Experts of a small language model.
Size: 9 layers, vocabulary 16384, 42.8M parameters.
Experts: 40 experts in each of 8 layers, 128 SwiGLU neurons an expert, 2 picks a token, a softmax router.
Training: a variant of Muon for the experts, 425M tokens, 3243 steps.
Below are experts of layer 2 (counted from 0) of a mixture-of-experts language model. Rows are named router (the router's row for the expert), gate (a neuron's input weights, with its number), up (a neuron's input weights, with its number), down (a neuron's output weights, with its number) and show model dimensions 0-255. Each number is 128 + 32 x the weight over its row's rms, rounded and kept within 0 to 255. Numbers have three digits each.
After each expert's rows: "gets" lists some tokens that make up at least twice as much of what it gets as of all text; "comes before" lists some tokens at least twice as common just after its tokens as in all text. This comes from a sample of Wikipedia text that the model never trained on. Tokens count by the router's weight.

# expert 3
router:088106161105092108084127164132137155110106116123147111100145117123073173124164153116162129138207133047128119160167075177141115125112112138072132108146155160084096165108087125095172153103107081122121159122116159097108181135125170113061142114065101114166136129097174170105160115187120090081175100112104145128082165097151086116195163100144106141155074139161111144144142090133107177114196143112118201134121105156141111151169135147115142114127072174103186176138137125113081155096146106125160136097126128075069145173117113165141157118094096119176079070074133191167155136158161155144116162144105125149155140076110157178155096100176144153100100118110100146120174120117145186199174140177097133122160096098145089092063070136140065165109104162136094121081178173089150170154105105
gate0:159167170119119109128103116098146187096154147101076167137143125062133140120077150111159149158065165077069125178111084091086105111204156150091094105165157083093144111139200105098090142077147170144181148128125140137101129188105212171155110131107145175115118117137097119102126125112122100160096145149103134070161133097138082125142103097079110113080167110117177147119142112132114121150106154096086143126159109132168054112081101074102094108181137142171124133127166158189115171110210100097099106105118146155106113149132152161104120136189111198080127111170110133086149120105122185107150075148134137116130204117121178165151123075129147134162104106109109136214139090170131129179097129095153123099168169168097134134077124173115099145167099155131155139150109184056085095118156144
up0:117137118107160169117111115088175156095122068124123168127147103124189127187143140100139154177093107084155103141095130105110115120055120123086112138147143150108204123126125145088114124124102116108127157170101138081090067147134152128196072155138177188147139091162202106088140156149119062144110119141133126159110071094106146170129152176068044124131173091094158171127141151118159125149125094112137154198163106150130175110102143123098172156101117144109126059121117129116085132139172148149041134115179105112121208135151109086102126140072161099038141149105106104135109159108127116084149114072095177079139147120122141182123142186099100125134150127085215048055122159131160114135138128095059117126137116116123087098125110147064098144136097184107129131140156137144149112103164139
down0:114108171112115155135126175178149111110150087159069149105121099143142134163137105144198123016133150147063088171157119169125151178078168196060121067062111148151116164121094109173119126172122062162086146089112089071130093106099127113132126111118102116167162135130103136166125132107101144146067130148070133097133068149167152044091147159169146125112108150134143157118126140140139129166146111120146161083088167144100110123109117135101119098097138144077113167132174119078127131097127090128092114134128142087159166057166157195148203054139135120157116081131150095138098132115097138205070154123125187107180117115134146155127158137117227117166156143151145155180169149162113147103099139138140133104194101088079139138146091118191108106131121164129151107143107143083129156146125129
gets: "ate", "ation", "ies", "ations", " Party", "ions"
comes before: " of", " and", " in", " to", " ==", " for"

# expert 15
router:095090133107154156127163150107085077162144124094161148127089142178074195149129148125168115035149134093074140147143113153131100142095123155157171136115084125132118073107100113111147150148144157160143182125123084143152135161148103082146120123115137131114094082042073114131172115148144066130144133120137113157132133186115128148179117088111132110094077182160153091101118159156116165102106077155089138121111143118088118096147137158134220123094141162111112060086131173106105161116102145151188149139121117113128165111137114117092141093141137102080093069203095119069203175133203135123133078152091063117068106180122188155131086184098139194133177188140185162085108127134134130113117157168099108140176125096080101097124132148102129092104159166103119141134075134168127092086171105
gate0:135136136129107159122138105139114121163067194125193024156049108114141104122108161141129085139138147115144100174120128117165188147065073163078136097148147146110148118119130115114058167114057157131085071121136141060060141157107125129152165165140061134109175102162142123156090138130073083051140091122181160161103099147148114187100126150115121169109172093153153114094162159143110148129131069140176168160116099135146168141162082096112080131079148119057140132112171149119133098172123136194167170120081124137152084076189127129161094081159105066096125100119124131150162104081152104173080122126122111103159131133080136092100052084154140112080130123141167120140168082172165098146152165111122140114160137087127124133130096106133076122111179138094128168130120127150075102115110114
up0:159130143095128158149188144069154060182108131156142084121163095156111131083138181097165166150118111091121117121100128130085119195083141135179154141157133128102129113119114083141120133125105139119106135156128203173126184156210131079168124138165135121194113069151128142111121146153103127141102163177117125155196151105092191108046170172087104107150158107166180097125129083144179145079197114121121090143106169088155161079163144146131127117152156148103172085092163122122111156096198090150147133138158124112111102111137132105177151120087126128098155146125143149100103126149182099123077150101085137136135137077212148112112052123090187054073102186070156128155140073101127180199136129141158140136060142093149132109141177116118167126156110082118115128128129123117148153129174115
down0:140101079122176089137074166124153067143196098162083176069180126119151144136135122133118124128124117148144133109159121164123114096153175080151134158132094111143099181102139148122180113129169126154142143148117069204202141110170141102123131064118174125127126183068105132125164198119180113139086134097144077100113125126063154091134127132119122082178109140090138124177064090141171104145148121122122090098123154092122130163121159155116209135155192134168133097159100181144148123095147125116107074132138169116122127179072092117087130170106101152116151168191076139118083174160097143159152106117107184139153152108145117150133129123141170163183119157092105169144181181087107151122094148173154152152081109185159127149063106172133127189024139140103123088162115068128156132114120128
gets: ",", "s,", "e,", ";", "),", "a,"
comes before: " and", " which", " but", " he", " the", " who"

# expert 34
router:148108107135089163083147091060115083185140157168101126187120103161137116180157115077131145066117099098136114127149125163106101118114115126168147129186069106178178148119100127106148155135158177114114114148095089160070127136128113150093118096149132176129046082088121154097123144097124127122152094163137125124183137145129184177094115060065141120125126169143145150159125149134099094156111132136071097136108167133177121088139136115042069098115139165148184095105130103069175146160056161169124097160120130168093127119085162065122135109156129119178123113145078091079102172106187159072211167163065099128144069176147132101138109154152116165098153171155152158125108137135150164144172129128077198154180118126175118118083115122135164158195163120137134120081097113144114143122136085
gate0:068100203151090108125135146111127160111113075110093147184068142111140106111148075059111163126101131132148127077083108137127117160105141132105153117177169096206112147052129144158137152091116131083092123124122115092137089110160116241095151106075166144145134044128146125122119105102163171116189112114037124096144140085138133117108090184054072101131178137103132111158120140091143130115128108134153145128130135123090080082103099135116070189129188091082095107143097169102126184121166142072187162090168120113066080135158175085115132121153075168145135203082165113119124100151114113146139132147129158157066107096125125087123183113112089152148124184121113111096106129154188114157140124111155109144125158157102155100075136100104136110125136134171132147124131137162091131199122126
up0:167134115104147159050111114163163117125122110115079085147099148162139133102150096118153161133109119155098129138145070130112184167134162172103176118150134167090147082146082195099124176155185163159132080160148081125124110106158145129087137154151156104150179172147214162165174119151117129175114114092046155138107105144108116156124150102154133114128126127107118054142074108168098128162178109058164204163190116090117110180148137123047100119090191092149185111123145134107110159118116163095114085117137118110098089186183127143159142075107148127071115102107167137143147109109125127115145057095151157111132159139143102133163093180121080112091142107146151110116164111131180111232132128130141152133094153093093191138120091180059101169124148150081099158091139135096103099111143143
down0:134083132122128129107078212145088128113156104171125177139130108117130097155187108126121136144092126141106059140169090084124155115095165120147141168181109101126127100108168097138137134100087114135152134200103159178131071120101142137132154143135169063131135130124096137170083067142109079062106056184076170083144156116140114121146166150142129174129122172083073178095186158080127068088134183149128099150132124103085110213104156098128148156158109146113087102106143105126164083132079135124162203103113076101114129095153086117159085127133121098182173142114107140155121133142166113179129189124119164101112139103081075111089118167143137131180135167081131099103117136168091138116079119128110046154156186093159153094150186125136198187116126154113148157144142149153091152186140111
gets: " The", " the", "The", " his", " her", " 2019"
comes before: " |", " first", ":", " (aged", "–200", " (age"

# expert 10
router:078211172193166130102123151133102117149145121159115172138085198111185142113099128178100170129070145143102162059157117073143135156114097106114113176128148123144161102102154138123111178139115140115151190132148122114154121134134057125113130139150182103151103092174138088072178155147144147206120155087081129154172117150093099141087110130107129057122119080118109098108118143130142062138084136196085095181073121124136162066078138123089109067168139124099105079078156141099118161112127125096156164139067140104083149179091113146194088117104112149142174137159147144125155107204100127104199126096110127126173104127114134129138109110099136196162177123133140122186150084100163123110128072114129123153120122177111144108110160128118225109097121163123146147154120165135147133073159065
gate0:145127168138106156094131101102104136160107131101170175141108150184103132153168090189126103133183136147087143099101130132179116206190094130144106131094151158113122117135169141160188096132052090126153122105152127107144155126176178178113118157173137153092144142145126114096154117147094167136160148184139111150184156170073157134063091147107085146119134187121135121125138143078093140197192168123176160097164133125168085109101120142094160106121172065136119162122153120118120073114114099169118096084133180116125109112175077116125070086169142174127148110134120124172102156109097131127166122110116140138133139137122111187126101091070216105088094164180129117114118162067129084133218144127143065116202137167078179099166156100187088145115166135084127125151099104079150146088125088
up0:091184116074131165141087198164137119137162100105113165085090060135115112149138164172138114092069122123112120098084101133078139081110116122101138092117118106133144098070141097185161142200156158108093140154102121165226103127064108113194134109089143097151143146153075120152127153127131171148097145102112081155150144166101100212212169116113112130096100110113099157138160113131142131105093113208142156167157082141134099144148113151104105089078138111095152105169091125064120077126090056112185155176210113142176145110170108169047158105082156112153141131083113071131109144154148120120140104104152124123099114090119098110135098083186130158161099147135097131113103112126077142133113158135102084121080115165139198128108125136095059127096167090143123095149153127148098143145113156
down0:093126081109167134167163179178154127194093117116119148112095149118135112087089160133118085120064104101123088071119113171088189137069132084099133123170100097165130080140099126135157121128192140115060158150142146168167048090100130075121111155090102131176131111105173087100194152120127127163092150089147110201125188109097067163206138197102128165114149084158133123085122112148151108134108139186153097193160082078125147082133165121115132109107130120094089101083110083125095135128096138052137170134165107099082086121175158137184116122089176156127111202148128122163135106147155144145129120111108151139123084078145116128127103099202133139119128113117123157110163089124114157153109125118155142120091121112154125161117117150112086129024104148143123053145143135055141148121108087
gets: ".", " |", "s.", ").", " -", "es."
comes before: "\n", " The", " He", " In", " It", " This"

# expert 33
router:120097102101093109095069107143075150205087063114167123108115176115120086095092144108072135099073078069179153150138157095150172142164126184089168087120134091129144164090151059151120116183129107104123097136139129113150117131126062112127143105181100121170144120139066164062098144157114157111127088195134127139090082125136128134173168081142147106076127131151123104160133089130107183139137127102176169082107123107183038084110099130104069165092109145145115170104142141154155112128113187112056143130164141128136148138188132100147098122131139214094123172186161154101165114086130124190102136104122092130104139135157133086134141135058102097177113166188170134162173138116147164122091109142139090111157086144126180155116185170085123139130168158114134135126116163144169067139130122
gate0:143091087087139178138107121122142105052145088129133151145089118093127130155141102078042156115128180129127068063140115080129144111153179135119147170137146129165132141054095144122152097167143150089158095094099103087131081105093135123063092135128095113171149147152139085115152126176150104184103202104131096164151076143165120121162159088140157148063152194142104103125097110180114063148052077119166183114123133081133188118191163069140045133161177149143165152128160120131094117189103122122083060132147114120167147121142103104126118182122115091089121090127132085076182088143122132145170124143088099139170153046134159155139093148093161131132111112122119127155140110140044113102123146107158084123072154158120161131170164120092115175174142143143131131152132140129141121089166144
up0:082130135142097142081150083130129115130158168080069097104130161177118099127090157165166136138135145122147174168136123122117124095187134083128165085076150130125064122130230084090148089139112145139183087143122101111122122106137149100082114130156135117164185145088084161093113092129131114077109117100119140155080174081111151121170152129132161046112148143094111116101121101125111121141151082071180114068127116059116195121126139111092142149126157134172142120189103065136109100121108113198197052107145104148119131152162147176105184084108098157167117167097105119111106066151122144108192171193137146098118110049118156112137084157089184189144192192082163126122112121115135116167107137122118124176194118166138100073138149083116132097147125103133128115106158102109094118172116146
down0:116093110115121118145142155134139170112096107156156089138146098082111162124069133165080209160159131169080108161056158120181079101120145163070119082122132099159175127155135130155075107085071152103171136114103145157116158105101164120109160167112131173125109059165118123070178073140048067125114124132144094154078131126118031111134132147148121162093173117167171116112228135095176177115135129125102116119139141169145126194145124142106096157145126122084144121154090140155142112105153174073141135106167124136172102141147094121117133116155104094049103137133160157155135113180136102161147117085113113125101086125146130167132155136141128119129117103103109129164141150061128076079147161194119120058104140101163146120116105200086167145133086081093094161077103109149197201111117114
gets: " for", "-", " the", " For", "end", "T"
comes before: " the", " a", " his", " Best", " her", " example,"

# expert 28
router:164107139124161140143182194180128146079112114176119111144117196179074075140145098141179110128114132082162089122099106104164137116124148103120151187166121139073161130108142132153102140126088156103153082064133102188098117105070114094161091143078128172141079060131123152116077176110074107137099143108108113084096143125188181076158157133088120121119071097130157074130058133077110102116121076105111144141130085195126099093103149179117091185157054093124097129129070171139121106147135159120159141199129197107116097161145117138119134138139101073128155090082107123101108154060123117109153121169149159136160144159139148099111114155107086082125089090104110132114116109141135092189100107141095102077099159085133145116096146099104049094178098127164103116118155069094173154135165153
gate1:091128128112178133120127111077084112174086144083113101119119127172089213090118131061157074048129072138086118124175162168096109124153126078189135105099146095079113073133108094094158179139106115125097111135116114150132115171143154129162150137154146115113090197155146138165123185086142080127110127101128110084131196116148130135138096093123110117109041126096139159108091078118171118165153126178156089106101089130096037104153146114116154105133079126174074125105131138160122154152103109110112131096169162123111158110142168139082146184112133170132107122122142137147206086159122114093108102105134067129105124139068122091197117143112106160108112129114136133053094107079138165143104098069140142131073138124140140052072166163065180154070100115129089197097143100112134113135091123
up1:061098147097147108127105111113089142134068138121134117136180135147151178062152119097159118129094068087126114122077112208099081108144104114109120143095072103058142130191146179124140122121089132111090109158117110146106109176124151156118096113124158080112145177101164118190129136123088119176143110143097141142117054100151160077124141152180113077170111151126171079113118140144099126123110112117166130075130057095152136102086153143122163059167073108147066098121056062131175128109126126184125109100107118119147142083138104108124170135095114068132078123166156160129118171122135157119106136177109122159142153115176171129101197111137183121123147144160074126126139124155108092129174166070151142117113096075170114162099121130152089192091196092102070118123147142181137192216157133
down1:163200105137099093128134140138092097137148154205117104160080132138137140130124181140153091088114148131134122129101128109189090107138132105111097141092178212194147127157066131117060114110153160176134126116094072135137079143175086147106084092089180121166144121148094110093107143148149175129107167109106146122091149137092055177158120200140156091105156129132130186107101114157139113111177188083114094145127206130104135139165178193203139164141107116081178101098106096134071166145097134148152167138173098133127123105127129146113109150135081149076147183080146191115106132142125128156154125102141210162137097102139106127121060117219114174178147135203129112157101107110126108177094126167099105158140118126126086111162131170121158115115136133108069128175071144126112138081132117
gets: " by", " was", " is", " were", " only", " are"
comes before: " the", " a", " an", " not", " one", " also"

# expert 5
router:138105161168140080121099115164175095090085169177110122141131129108196160118129114144132184082074155184151135063094162112152115121182163097128169124134190142156119114138120115117166128089159093087116118156117161105117096163139058122164135117134104116084055074145145072118148139093145120124137144078136128162174104145148082160119133176142073155111079159108147063104197100145112162176108182158158169119103105143133143124100088133128152079156184119060059108127155092129106139146107100156093148156065128082103115133162134109152116166103198097082154100137150105084102121124170077135103110072072116103102189126137131182097122167065147174133128089140120078131140096185123120109073111134095141127121122112173131109153138099135233118130191100138157134165121095091088106148163093
gate0:150139147128089103147079084109149093113167174122071117137116136125162139100078136121146160139111091182139193157110183080160156118172129205205122099106222125098144099137106159160146091144131071104146145106182169180115128103106128103149146088141117185108109067119112086091079171084121137156146119121128170116130153124190125083180135150125114129137153128137183103180150147073131122077147127151134164162153138090152165114146120160154156085136127097160136121151197069190131151123040089129170150179137127084138137116076173186101145179101159113112108158090190090086108149112134124123125074138155153082151124124103149151165166154134097171173172092092082115157103113074111089128101111138140163179135106130089162132133069176124115138108056088106154110159142182109116093165129118
up0:119156138143160144203121115107116162173148115164145126152116109165093114182191149169160101160097105122184102036085180151133156068127057116124076069082144102071142125107099117164128125149136140122097147112157123069190126158116125129105115209155144114154124123144161123135108097154138146131144122079109112138140096083149169113122118130090147141093112141200140077071124171075140202163086066117139126046130100156122104095171133124121129188133142151122150105121129165137123153099100157078145066159133116141158132175128123142090101100153148104135172070160062126121135157116107144157095065138135170159118095152172036119127077085105136138150195138094081188114109169124058149133122118128124119141172082161158132106107057128104133124155191100173144150097139139128092100147146094
down0:125157084092195131128122114160158125136083100069119121119046161152086037119124159101121167119118142124205113144150163186109161129122115111113076139155134144060152081135131140130154176205092199178109143128154138120137097157089096105142115183133147137147116153167041128120153055107108112137145083176152123130044078104153121140114126188137160108174124128159084110123124124142125099141171133082129069147086115167071108135196177099100160166115094149077104125105140133130119074096114112126101168076147092129212114177152140174143141144118102113127117087103096088171079155160093167131154077163139117117150134098188167082115157117165136160129190086153166095125160077170168134124116146133104150131141102165168146156175141131132117126135128143087140129116106116075069139129124172
gets: " |", ":", " November", " October", " August", " September"
comes before: "\n", " ", " 1,", " Votes", " 22,", " 4,"

# expert 31
router:082086085094138140116117116121143129102177139151107116116120106044137123097181102126105142149133083092116133087106102143084084069136146152164089092145088156138147135100168110121104076149127173096192156193150131173166139116143094123188127092152136116132137122066140157137092097104140092128135132103149127081091129152063183191151105159138158085089117111130169183134098132118140088110115099112163102127086148110141186068144104120108196081110110144092112152118087114092184055119192084131127114124083103122148166174126124126170162137140160125108178106163096110091136119106147078100112191081124109138182156152120127179120155089096165216140145157130147115111115177061125099103164159113141148151120071102148138121137102084184155203081126155086159119110171186084159187162069146
gate0:147164135157174102109090107144137151168157185152112121108148155130111156127157131167115092162120140129151116131123098090133129128129150190103138068108149053152199157141203101150136134150118143105153215162147107093100068064096177074086084109176142117127094127088065130136103079158124172141123156144128102147091135175104112128074123098125179142115072061151124157116138126150043156088102176146124103131069151125109107095129085115158077147165121127141110134143162145139163131137138098095106118123156161124124195055137160103107137178169150169123152111100154113128147117097097129146128151162078166079124084163105075132101066142094122148175087082127127123153111165140168092116120116138103223125147124070127134114105163086137132032111101139104104205189133069103126110140164084
up0:156092163117144136176071115108121102094097185168105080097153087121110108144091124126110168174116150152175108162166165082130141156109146147105168141124123168150109046149131115068190117082182119118102154053105168139180114125127113095120141128134120108156116124104058182088122118112122102060149124119177099084102157132177078123139175137174133108178160125123113125178122112127135158156121066150163171140126104183126133171135105131132148107106153092100144146115109125126164069130145127136130092147041131124155167158155171161148114121109125194075069120134117146162212188108119116148093094064187171104157154155132145161083131200144081070148155146147128108116104170075135164041122195129135076153127116134115137112083086084115156095113161136178125156144095174111098139119087098
down0:102109100087107128165154154133147053153152106130169113183169129170123130145136112163176161178089178088080138140144176151177113097171129108180129190109129158135116071084147143095117155132069145163145131190119185124098111114115152109031112125089145135112127114163169117087112104134091123117157121112129195116111117117140141149185165134092171153140091093160092139097112108116147053143124141121164054130139089127149094127155138146131115087130145114124063119115087140143081147215138124140121104119132117185099137138157089094110142117142199151086109129136069123155117105153124097098116080166152096078132174099147123090087144110187165145086148148142132161130123144154101144182055191179101106138107106160152090122153125163090101187121142099103199130102049145155128152162087223
gets: " in", " from", " he", " In", " He", "In"
comes before: " the", " was", " a", " his", " an", " is"

# expert 36
router:134181173091177022130098113191131150140077104162136105104115165093088171069096127062112129167094092146093079118127109140109075123163148144121096156109119080096137186175160134192155084131181169127143086132121095100164116133188149125144073150131139100122156150093157115140137138103155080108158112181172131140102143082125149174057126150151150116120072180152130115111064091084082135109092075081101098120124142100157137107122109122120122121109124117122099102137129135108158059160162103093211114110116189103143161121176155095115148167124097104115094082146136112126111161137085102157080173168160115114211163138088163126103110054122134118131157164107153117181112109162102117173065116101142114133175122102129130188107169085146140136162180116105139127108108183072117085079119152
gate0:140128123173106088135133092107153101109083109110152121142166093114117121119074093154161143107105104152122196136106077142128121154082116153170185096169098197073168126137140122168102144152157078138099141146127112103065125145139111064130057130145090135087094137125074095148103119178070111089168105119153102151097109132131115117126139137088148123177127141048140122100111168139183109134194113140124138133116133099159119088127158176154106150125114150107108099121128178191097169140180145099059087102154152095136198137137155115166134109123063099146163132217076150094139163137158144119083151170144078124124126173124141195145179014140171114122155202141137102105093161072089097174080114104146104105152107106078082135107094151102085119111158117126109141138114111139070135143093204
up0:080159103119144155100133121114074162133126140174181121184155103168101113164145116167095169095133092159124142119122090177052152142093090150126118114121144090137085071157137175160072087128121151140104186125137111154141143160140129177148112199111145160114189190060134073154171164162124185146124185141138085117079136067109137137115122175163106101135086100047147109130101120117103075179157173132156104118163138176117144094142142174188138121120081093129132111141071140144159130136111075204088134113127129089126129144176157193102077128140169071104157172173112153070088121129160124156189130087110120095112162098191165111097153135156146125186135114145097116115119085140123187091145169118132117071125139136105158062117141157167133108158177155148132131187132112179141182159126107
down0:155157116124180121116140136194148108146168127102145127118130148097087189163143115073153061145098186147135109093141212123110138121170117086123091130122170131099101124148155108122083092124174157128136146072132145173142115097133184102211212112155136122176118143120129145135118096136136163140165170075127145141171141137186125114141139130161107181093145092158132167107136124215126130118120108120128175175129114120140186166145187164118072087130132124098128122165085106159138115112115142128130113089075109192067109130175133102166120142148077134135110189255141115067121157112134131224146137153182146171178115104164090058128148125148093111118074119165155130123141129091126119125119150114149087169175146125143130143173106158167092104126123121141130202132163119101127124191137061
gets: " of", " on", " at", " after", " in", " between"
comes before: " the", " a", " his", " their", " this", " its"

# expert 23
router:135121148152130142097126065070166123103150155098128208158099108128153119122195088111173155125126101120163188120181085150143166125130138162095134135133106182123189113081095131093129141146121105125088124172114112117080112120131064148176051153122133139088115110169136113141145090101166071103144130103162141112208113123076131193146136126108147088141080121150156114174179132096129091143166158104115133138114120133143140109129182146105080145153125107122125129073111097117127090078109059108169148132093087141088128148125143105197180129081137111172102115169162113132125088190115076076115047133098127075083140122117154128126134196152137126110096133102134087106155135186148133172129122098112181029183147119096080131101119155116203126177104048135175119111140103072070137135163090
gate0:152121089169109142127144206158120118080089128131153100137121065088135125150115086138089139122164116148119162115150108091141163134096125153115126136111076084199129117129156164116085086100139148113198101156138134169112145081143099115140107112161115209115069133147108132167176188130158112105141095111122157089134066124101084151094078127119105126136165126104154107142111133212111102101115123204110104189139196135100090138081131161125050145130131188109183099144147132070199168139136169179145149100059127108144110110156175094089112123175123130124128168099183157124136110094130111133147200074129119107126120121131115141096123148117145082151122149123107083119106084108112139148084085227128126101128103099184158167143193125117156114140067100111090180034063111110109139117095137
up0:129113107122182126129110139141097137068146069106131118111157123093147119138162051157172106060110160161130157167116075095101127095156188137133108121105151099084111113112066035083115192199090073105157086165134107161085085192132130139123086155203177101120099086145139106126060130127070148154124125129112112111201131117134126117150137166100110043122136155112139145168105163112134101133189134111111099095134133094131065170123150116104070148141072111141148155106140067143125097050160132168126117154142144194130134139142183109175093108102163117105149157078107159119115139148132110075159134125132100123120151111136107173133142124114112107147122140164122105136169131132160212147144073146171139115171091189158119071074118141145118177143218100127113084150092142165100118173113114
down0:081156136079170131103116094090169061079102132169149079160132125113108145161145142162117119083173119188081074149105116081095125146153149131130124104090142088122116128111123119109072171105114084142183043151157137174105194129125123118167136171116176136085141120110133142137180132207149131165134131170149113161100131149144137119152123172145145210130111095166139103094211134162159140142148081142169114104146115140187162173124122116112147122163188100118176153124145113121162090097159146143116121076104164073158090096173142156123131131159092081073151152147202166114137125075169103128173109143076125183108090094111095164120083152148086133133103126100081110122145129110086181163078084110150083111058133133177119156163111134080174082133114107138127205110118185117173143191162112
gets: " |", "==", "|", ":", "===", ";"
comes before: "\n", " ", " 0", " 1", " 2", " —"

# expert 27
router:138129112173086175147128124110155098135148076128114074167159181111156199099155137116127124184107123089122122130095124130129112159097119123151117118171169176044151137196127125140121141125217138099138083173153132086137135131161129130146103103100122100135170174127164131136127170156145106136136152127077131160078181154157125156086158130141055099104192132117119094128209066103125167070108198140109150111119168134191169129181149162148124081103119167156097093150125158131101098162130136093156116122178145072119103080116110105132162114119151096092111070097104096054157088117132130164118210100184142088135202120110144126115126132115161112093137162116169083159086112140165062096127101083098118125055151211143135121137150142091170132086150143141164108083137191095076129122097130
gate0:125108138081109086114102103124161093057117104067155116176165143103194144125121129093112144163100120179116125153124114141115175072180134189152119107101091138170179162127176068082134038157139052106120123154113151057119179185127131179144161169136117136140171115162116150143096134074147114125087069097084116119114153124163154145150144131149123125081152110145117126137139090099112108086152146076095151088184129122120049092115125160113105096191168138092143172089061146153162163129139140109084155130118168119114060110185126119128164128121061164112126180107162111119126085149139143158190160098182141170183100170175145147107150115082126128121143102174100130110131106126080184099083082132165106092087104159134064153115206121170162129121152135094118108163183127126126125138136090
up0:160085171108113146164136118093137169071109104093146121114169108109190147110138109114119132036122093116183113086137101172168182067068163141130174112172105075068108196101083104157137113111145177109181047150135117102131100120113131099145131154118159091055111160097150111133158119130118175172121106189174153052171147112152103079104189112152082152106119148125114138147163140147161158161118105128114140133176137162181092132149147168159202115105047103111127129096146133170183132122134122148143147156136153090151129127131133140149161098133111154126117117138124142125181105164096126158121219157131075099124132185163177166093093152118101145163221117107151154176146139149100130135121137161127173055148126149104169086107100142159092161091168158112149098111084126085108081122080125
down0:165184129095157134102144111132119184079153155060147157140137137143105184153096140093079139118110097133137081165122109135115121100097138121117204133112088131099177140142104179202133116191100136081149092127167101130124134142099139050139178089143120095126159123136130133088147140194111139160136160086193065111073110123194161167083132142165095149132122065110127085082140151116110189107138131110113121143116125131136202141112188116094060104142077192131160055140064108131174123122148132110133078081138083123157055124149155204104145157128121057127140096141126135126166152180162176126093158138142089190072139174127120130116170158118078150113127149120122145171122204108112114139157178124083122179148116074131107081140118176091129109127151094091122137129082101105155139122163107
gets: " that", " which", " who", " where", " when", " while"
comes before: " he", " the", " to", " that", " it", " they"

# expert 0
router:142151110140140122176158179157090129126177130114099090107143127144139044156078112120097171191114080151109187160162147160149188124093092163135125084148118151187121073058091114160103131094177118125104203102132071151184137120096109095136124071122168171179149107175090070107158126096183171120099092150132129112135098052098197092123150123121142083100094162104113119083145138149112121116119160157095081133119085103134099144155151134159153102171101106080069110172124161149152142176084113105139116092108131183176151162123108107089133172147162183088183135106146099119116108135077147063083157123165143155190110113134122140095087150139096146131145082136158124169177175089135133074122140111175130115139080107190184140164118116105099086120131116144141134184097104083112120075122079
gate0:169121103170132120110101141112151145127098110164128129148122140099094139120164137146077095110101158122096123102104167134172172175125185151143119135153099166157147140112115135140175157144110150119063150167143144153151117061104137170139118057132124118089101146079193160103112106084141096143113103147116116174108156149142089165173140180102147119081145119139128139138116164159156112130143121171121121124107098208081152120077131164131154200103187052139053155187126151123100082184109136152167131165133165098145083082097100143148142112132109179143082158101106126104147102162147137095161094141179115139132094121043139087156136170117137143160084115159108070110186170123130136091128091095173053153089197160180120120097065128084114153063097105095137219094156145066136090095089079
up0:147129134069112180158178114127121146098119093117179174108120164126148094148111094145091161105100128111167151129153104179132114125146174137129109162146160183189109063088086107117113104063079119098166103105131068169093110176138084148174135204163071077145088123142111153162168111115124187173094121129152152092063138095091127061123155121110103136109139144137177040104107137155099115125130131076179185153193162180164151119111132126179173117127112122158153127143156174115098150154124121114116151159073121099102190129161135117178159172130111101105116086126173113149142133140091059095140141127143110104162168150161122130136165115100077113102207070130121144116073128162138116107141168128130097165098152135138091109103106134181185131076100093145070130107175102133122186117106034
down0:078131127122099128117110150155118137107104106115150133153121173084109154086126067136107140183175100116119145169159135116163153072095120135133157101167152161157106106139126147091107139130168134093132121126131128133128106121125107117044136141124159115139135183128160112108167124093100132093111131087141163170122071149174138112142088145139177143188158121057181105126078138134047144119124100093138160147067078126075096094189137108175153181183134078149116143154110107148090134216139125084134133144074166093181181160132148129167142126117144114140117187125171123084097099094149164149108103126099161098193152107158089102177122164086128125149161185172136126176149213094073125162184177170175102085087070216094137160117144109128138116105129078091167074167162120116154179148141170
gets: " with", " had", " has", " as", " have", "as"
comes before: " been", " a", " the", " an", " well", " no"